python train.py --d_expert=112 --d_shared_expert=192 --hidden_act="swiglu" --router_score="sigmoid" --init_std_router=0.00964 --vocab_size=50257 --norm="rmsnorm" --norm_eps=1e-06 --tie_word_embeddings=false --learning_rate=0.00153 --beta1=0.95 --max_seq_len=512 --train_tokens=424900000 --dataset="wikipedia_en"
Below are experts of layer 4 (counted from 0) of a mixture-of-experts language model. Rows are named router (the router's row for the expert), down (a neuron's output weights, with its number) and show model dimensions 256-383. Each number is 50 + 10 x the weight over its row's rms, rounded and kept within 0 to 99.
Before each expert's rows: a language model's description of what the expert responds to. This comes from a sample of Wikipedia text that the model never trained on.

# expert 6
Description: Negators and modals such as not, can, may, without, plus dashes, colons and decimal points inside scores, times and measurements.
router:32 54 40 69 46 44 51 69 48 56 51 35 32 60 52 47 40 46 66 36 44 65 42 58 70 58 56 48 67 59 61 66 53 51 40 43 71 49 44 42 69 53 64 60 32 38 69 48 47 62 70 39 42 51 30 65 45 42 52 53 31 55 54 55 34 51 46 67 40 46 54 59 44 70 39 61 75 59 51 30 45 33 40 55 53 56 61 49 62 57 51 47 62 57 60 45 70 50 52 58 64 59 58 51 22 62 62 58 48 52 44 44 51 44 36 35 50 38 59 44 44 49 69 33 36 42 40 57
down0:60 49 50 63 56 41 44 53 64 57 39 41 45 55 48 58 37 43 54 56 50 55 38 51 39 66 36 38 33 41 53 52 50 45 55 46 39 64 41 41 41 30 44 48 47 37 64 52 47 64 54 52 52 49 33 63 47 36 52 70 66 59 43 67 42 51 41 42 39 48 47 62 49 47 52 50 55 44 47 46 43 39 46 34 37 43 75 56 30 32 51 45 44 33 54 50 49 48 56 52 51 42 56 57 60 48 36 56 59 40 56 36 56 63 67 48 37 66 73 54 48 61 39 53 33 43 45 34
down1:48 47 41 49 40 57 36 55 50 50 57 42 37 40 48 49 46 46 45 43 44 57 58 48 42 41 58 57 54 48 55 53 52 69 43 43 50 56 46 49 61 44 57 51 68 36 72 38 36 53 36 28 44 50 55 58 37 41 45 63 45 66 44 45 49 49 45 51 62 56 59 37 32 46 53 63 84 53 49 52 48 44 23 68 47 34 58 40 55 38 54 31 52 54 55 42 32 41 49 54 47 49 41 65 39 60 57 68 59 53 53 57 36 64 62 50 66 48 49 50 57 77 49 41 51 44 45 39
down2:55 43 58 45 46 35 57 40 53 42 63 43 52 62 43 50 37 65 51 68 54 59 45 36 59 52 54 51 42 66 50 36 38 38 54 40 44 61 59 55 47 42 64 46 40 52 38 44 48 51 64 56 49 42 45 45 42 58 41 62 45 62 46 48 49 52 72 69 38 62 64 37 55 41 54 63 59 50 62 56 46 66 47 30 62 68 39 51 49 57 39 50 40 55 24 64 55 59 58 39 62 58 48 55 45 49 76 42 44 46 58 28 44 42 70 66 60 49 52 36 50 49 33 60 50 58 40 41
down3:36 56 45 44 54 39 71 63 54 67 48 41 46 49 44 48 54 62 58 53 67 45 67 51 50 53 36 47 52 61 63 20 36 63 34 46 45 60 56 48 54 62 63 28 69 50 57 49 54 61 58 64 53 41 65 52 42 39 46 53 28 53 54 54 46 54 49 52 59 37 23 45 30 44 43 54 36 45 34 32 46 40 48 59 35 53 31 34 44 50 45 53 45 49 53 47 53 65 45 57 39 43 58 42 60 56 71 41 63 54 46 63 52 47 45 69 56 58 53 32 59 33 64 57 13 45 58 42
down4:48 44 51 55 62 48 58 59 42 54 63 60 53 48 65 51 57 52 49 50 62 57 46 42 40 67 53 44 59 45 32 54 46 56 45 41 70 14 38 73 45 69 69 54 34 40 35 58 53 38 22 55 41 54 52 46 59 69 49 64 45 28 38 46 43 40 55 53 44 35 60 50 65 36 77 42 42 54 22 44 41 45 58 41 49 56 56 65 40 56 48 70 39 67 44 48 37 41 39 56 39 43 47 52 35 29 45 60 37 64 72 54 55 44 54 59 54 45 48 61 45 52 48 55 43 57 53 61
down5:51 44 36 73 50 51 54 35 61 62 60 52 57 52 55 59 58 61 37 55 37 44 50 41 58 63 48 57 50 44 36 49 55 39 45 60 57 45 56 81 64 51 47 47 62 43 61 67 42 53 39 44 61 49 49 51 49 52 53 33 41 40 70 40 55 46 56 51 62 51 54 48 35 32 48 41 45 51 61 62 62 61 32 53 37 48 60 44 47 50 37 56 54 69 49 71 38 64 46 53 34 45 50 42 55 55 38 47 55 52 42 63 49 49 48 48 58 47 46 36 61 51 56 44 39 53 66 40
down6:43 54 55 47 53 60 52 46 66 36 55 42 49 45 37 22 28 64 45 55 55 58 64 45 37 49 58 53 50 69 53 47 42 68 45 45 61 61 40 53 51 41 53 46 73 46 51 44 43 57 45 30 56 55 51 48 42 64 44 59 49 49 21 58 46 53 51 56 57 54 55 53 65 34 32 72 63 49 45 38 51 62 50 39 52 29 53 38 57 43 69 28 49 38 49 47 53 48 44 57 47 38 35 56 66 43 59 47 47 48 53 44 50 51 63 34 52 56 52 51 43 51 61 47 54 43 45 47
down7:58 63 53 45 66 45 43 35 48 59 66 38 35 54 65 58 56 41 57 70 58 56 51 66 51 55 56 55 42 46 53 44 50 48 52 41 50 64 57 44 44 75 53 52 35 60 54 79 53 44 42 47 44 45 48 51 46 52 33 49 75 38 48 59 65 58 40 60 54 59 53 63 67 45 33 50 26 58 57 51 54 40 77 43 40 45 65 57 58 52 63 65 41 39 48 52 51 38 38 49 30 45 44 39 43 45 40 38 70 36 39 54 57 46 51 47 49 44 65 42 51 44 50 41 42 43 39 39
down8:60 45 45 45 52 52 46 60 61 51 52 48 60 45 47 42 42 61 57 50 63 47 46 53 47 47 57 55 59 33 62 66 53 61 51 73 53 50 65 51 53 55 52 43 25 49 61 40 40 68 51 35 47 56 46 59 47 59 36 57 59 56 37 42 37 56 40 51 68 74 57 43 50 68 43 54 49 43 34 53 39 40 58 35 38 52 44 56 45 32 46 45 48 53 29 43 43 50 49 54 57 49 70 54 53 41 57 35 41 48 33 55 44 62 47 34 46 19 41 56 61 54 55 47 54 43 46 65
down9:41 60 56 55 46 38 58 55 41 46 59 38 64 33 45 53 38 41 43 37 60 43 51 57 41 65 55 60 50 43 24 59 64 40 61 37 54 45 40 27 41 47 53 54 94 37 54 69 57 45 57 48 45 36 51 50 52 47 46 56 43 48 57 57 59 43 31 45 53 62 54 63 54 56 58 57 70 47 45 51 63 68 44 47 62 51 61 52 50 71 51 33 47 56 51 62 44 58 40 66 48 52 50 68 55 52 46 62 51 34 62 55 47 28 57 56 40 53 59 52 45 50 51 48 63 59 61 52
down10:53 55 72 52 49 55 50 58 48 36 41 32 51 59 47 40 48 71 58 50 48 50 61 55 47 31 81 54 58 54 37 56 45 67 48 47 50 47 64 57 50 61 79 70 55 56 63 42 41 56 59 45 52 51 51 42 50 38 58 49 45 50 54 62 47 47 48 50 54 33 57 49 46 62 48 59 50 52 46 40 40 45 38 54 46 46 59 28 58 50 56 55 42 49 66 41 50 25 42 48 39 55 45 57 66 46 50 39 68 61 44 39 48 25 41 45 36 52 60 50 54 57 63 60 45 38 43 60
down11:61 46 49 78 45 43 57 43 54 55 42 55 56 41 63 58 64 36 64 34 46 50 67 67 65 58 55 65 50 51 51 60 84 53 45 49 69 34 43 61 52 50 49 52 45 50 49 49 32 55 64 42 39 55 66 56 51 63 53 48 44 48 38 74 55 29 42 47 52 60 54 69 46 56 44 49 41 66 37 51 52 42 49 36 51 56 53 54 50 71 38 38 74 58 38 37 52 38 64 50 57 57 54 49 49 61 41 57 26 42 40 62 70 66 42 56 30 45 49 65 46 40 60 34 67 38 56 55
down12:44 53 58 45 39 62 47 47 60 34 58 56 45 60 46 64 47 25 40 37 57 60 34 36 56 39 60 37 43 44 51 51 54 31 34 51 36 53 45 48 49 50 49 28 52 50 46 48 60 46 39 60 62 50 39 44 46 41 41 73 43 57 41 57 48 50 50 60 47 71 48 40 47 60 43 34 39 49 70 43 44 50 52 44 61 65 37 46 47 49 47 37 40 46 61 50 52 59 63 50 45 47 31 57 47 54 45 44 34 73 55 57 55 39 39 45 47 44 49 60 53 50 48 56 61 45 47 57
down13:37 63 52 47 48 47 37 62 63 58 54 55 47 50 41 63 49 46 40 40 50 48 56 47 48 45 42 49 52 25 51 39 57 44 44 59 59 47 60 55 45 53 22 49 31 40 55 51 45 42 49 39 55 61 47 55 51 52 52 37 34 45 51 53 50 68 57 44 35 32 50 35 41 66 48 48 32 41 61 53 57 64 41 71 65 45 49 44 31 57 45 41 38 64 31 60 49 65 55 48 43 38 61 64 41 34 57 64 40 56 61 48 38 45 55 53 60 43 52 62 65 37 38 41 66 42 61 54
down14:53 49 53 64 64 58 68 61 48 49 85 60 40 40 43 59 54 32 46 48 39 51 36 67 68 38 55 41 36 37 49 50 54 56 64 49 44 37 48 45 35 56 49 27 72 55 54 59 51 35 43 39 45 39 45 63 64 67 46 38 45 38 71 38 62 44 55 45 49 58 70 40 37 56 46 38 39 46 47 61 53 43 36 41 48 55 66 41 39 57 60 45 58 62 64 41 58 45 57 45 31 65 58 51 47 58 61 68 46 47 53 56 55 38 51 62 45 45 51 38 73 32 53 48 52 49 41 50
down15:58 49 58 34 49 48 51 50 58 39 55 41 47 46 51 58 52 54 37 38 44 57 45 76 52 53 50 43 44 50 58 52 54 46 63 41 74 56 71 48 56 54 53 54 71 62 56 61 65 35 50 62 68 48 55 51 30 67 43 67 53 57 64 49 63 71 50 54 58 38 43 52 52 38 70 41 54 36 45 50 45 52 46 52 69 39 55 48 46 27 39 62 45 49 43 36 55 48 46 48 51 29 55 56 44 49 42 58 44 61 54 37 54 51 37 29 50 65 59 54 32 52 31 41 41 47 50 50
down16:46 57 49 65 43 28 61 50 67 49 52 61 46 47 52 50 42 63 51 59 47 52 41 49 60 36 46 28 53 67 50 50 43 78 41 61 47 39 46 52 50 54 63 43 64 55 46 63 46 53 49 53 53 54 45 32 48 27 45 58 51 33 50 52 55 43 45 33 54 39 53 45 64 45 47 48 34 47 51 33 53 61 47 35 64 43 41 60 31 33 48 32 62 74 54 30 56 66 65 51 39 40 66 37 56 57 40 54 61 60 49 42 30 69 44 48 41 48 45 63 49 46 61 39 53 41 69 45
down17:51 55 57 36 52 38 46 51 40 60 68 68 42 36 61 64 64 42 50 53 46 40 59 51 49 61 59 68 47 40 36 46 42 51 45 47 55 59 49 54 58 52 50 53 38 51 38 43 39 50 50 38 45 52 49 42 60 62 57 36 51 43 50 59 45 60 48 51 29 48 45 49 45 35 65 32 51 37 61 53 56 62 34 55 62 46 59 50 48 52 47 36 37 47 38 48 43 48 73 40 49 30 55 39 49 41 48 61 54 62 63 49 46 65 50 52 55 58 39 55 70 46 36 49 59 44 39 31
down18:50 38 49 66 44 57 43 53 54 56 65 76 33 34 62 49 46 63 40 59 51 60 41 41 61 54 42 52 33 47 53 56 69 51 54 59 53 62 54 54 60 48 64 57 49 42 53 57 34 49 32 54 56 60 52 45 42 50 50 65 47 51 76 50 59 46 26 41 63 48 51 48 54 65 66 56 61 57 49 34 67 38 52 52 38 54 45 53 47 48 45 37 52 53 51 55 48 62 58 55 57 45 55 54 51 53 55 43 41 55 38 50 30 48 51 59 37 38 50 46 35 40 52 48 41 36 48 46
down19:55 56 33 57 46 66 53 46 40 40 61 53 59 60 48 50 55 68 43 44 36 78 43 54 70 42 44 53 47 38 52 69 61 39 54 43 47 57 52 62 54 31 40 47 60 45 38 46 36 61 50 61 50 56 44 44 61 52 57 37 42 50 48 54 71 54 46 55 40 43 55 57 30 51 46 53 27 46 55 40 46 60 43 59 51 51 68 59 41 49 63 60 47 53 66 49 43 57 57 57 41 32 41 58 53 36 38 54 57 53 53 76 50 39 49 54 49 57 56 52 48 51 29 49 50 38 50 50
down20:44 63 55 38 52 47 43 51 52 47 36 37 69 41 38 43 49 36 63 58 29 51 39 47 82 23 57 38 61 47 43 71 43 57 52 43 49 67 55 63 37 45 47 48 29 53 45 38 46 40 43 53 45 57 38 41 43 56 62 47 53 53 33 45 42 47 67 51 68 41 48 54 57 44 56 41 45 69 37 47 32 51 50 47 60 42 56 59 37 49 66 54 43 44 52 44 55 44 47 48 42 55 51 39 63 37 56 37 52 60 62 49 58 58 56 48 46 50 46 76 48 43 34 28 53 50 33 33
down21:52 52 33 48 47 27 20 49 49 47 64 62 45 48 63 30 49 49 55 49 35 55 54 69 46 61 56 57 34 71 44 59 48 57 62 44 53 73 41 35 61 45 29 43 81 64 52 44 30 43 51 57 44 34 41 67 48 42 50 62 54 46 70 55 52 50 55 56 39 58 46 61 51 56 34 39 58 36 58 63 47 34 45 35 50 47 48 33 31 43 48 38 50 52 49 74 50 54 44 49 47 66 51 51 56 53 56 44 48 52 64 60 40 52 40 57 46 85 50 43 40 41 49 62 56 53 61 48
down22:50 43 70 48 52 52 46 53 55 41 49 45 63 47 40 44 26 60 60 33 49 51 43 42 41 52 49 45 56 52 47 35 43 42 47 35 58 36 37 47 37 40 44 46 29 52 60 67 39 51 50 62 49 50 53 28 49 60 35 45 56 48 43 63 61 42 47 40 58 52 41 48 43 44 41 56 50 52 38 54 48 54 51 47 60 52 46 47 42 43 51 51 39 44 47 54 46 54 46 56 38 56 52 54 56 26 47 54 54 61 45 56 67 55 53 66 58 35 78 45 59 57 57 51 56 49 68 34
down23:71 50 46 66 50 59 51 48 42 30 66 28 52 47 58 44 44 59 64 45 51 51 61 41 39 41 55 46 42 48 42 54 25 53 54 50 49 46 48 54 49 51 54 49 44 64 44 55 55 57 51 54 35 50 72 51 45 61 62 48 57 49 43 62 63 35 42 46 53 68 50 68 62 57 49 59 43 40 29 41 40 56 74 43 55 50 35 36 49 58 40 58 49 30 46 60 61 46 49 58 56 57 57 33 58 59 48 38 50 55 44 67 46 37 47 39 28 55 37 39 44 47 37 71 48 57 48 46
down24:51 62 48 54 52 50 60 54 57 39 50 38 47 41 50 48 45 42 64 67 54 47 50 51 44 52 53 61 69 57 57 53 45 49 44 40 41 47 45 48 57 46 75 35 61 41 41 67 56 60 50 51 56 36 69 50 53 43 49 55 51 52 29 59 47 32 50 60 46 45 57 72 46 51 73 63 61 52 48 47 68 71 44 59 50 57 56 57 50 74 53 51 36 51 55 50 51 52 54 60 56 50 54 46 53 56 60 49 54 33 52 61 47 47 46 43 54 60 55 39 43 63 70 41 45 35 46 56
down25:49 48 46 52 56 62 35 34 41 49 59 44 54 54 39 57 39 42 47 68 54 45 47 61 71 52 58 39 29 32 47 57 59 60 64 73 45 43 46 46 64 58 51 52 45 63 47 66 63 44 31 49 81 26 47 57 45 50 56 66 47 51 46 49 43 46 66 56 61 60 55 66 66 46 41 63 47 43 37 54 52 42 50 51 43 38 63 42 70 67 42 55 52 50 49 39 41 58 65 47 41 37 44 46 47 41 47 46 55 49 63 69 34 56 50 39 49 55 58 53 39 61 43 43 41 32 25 37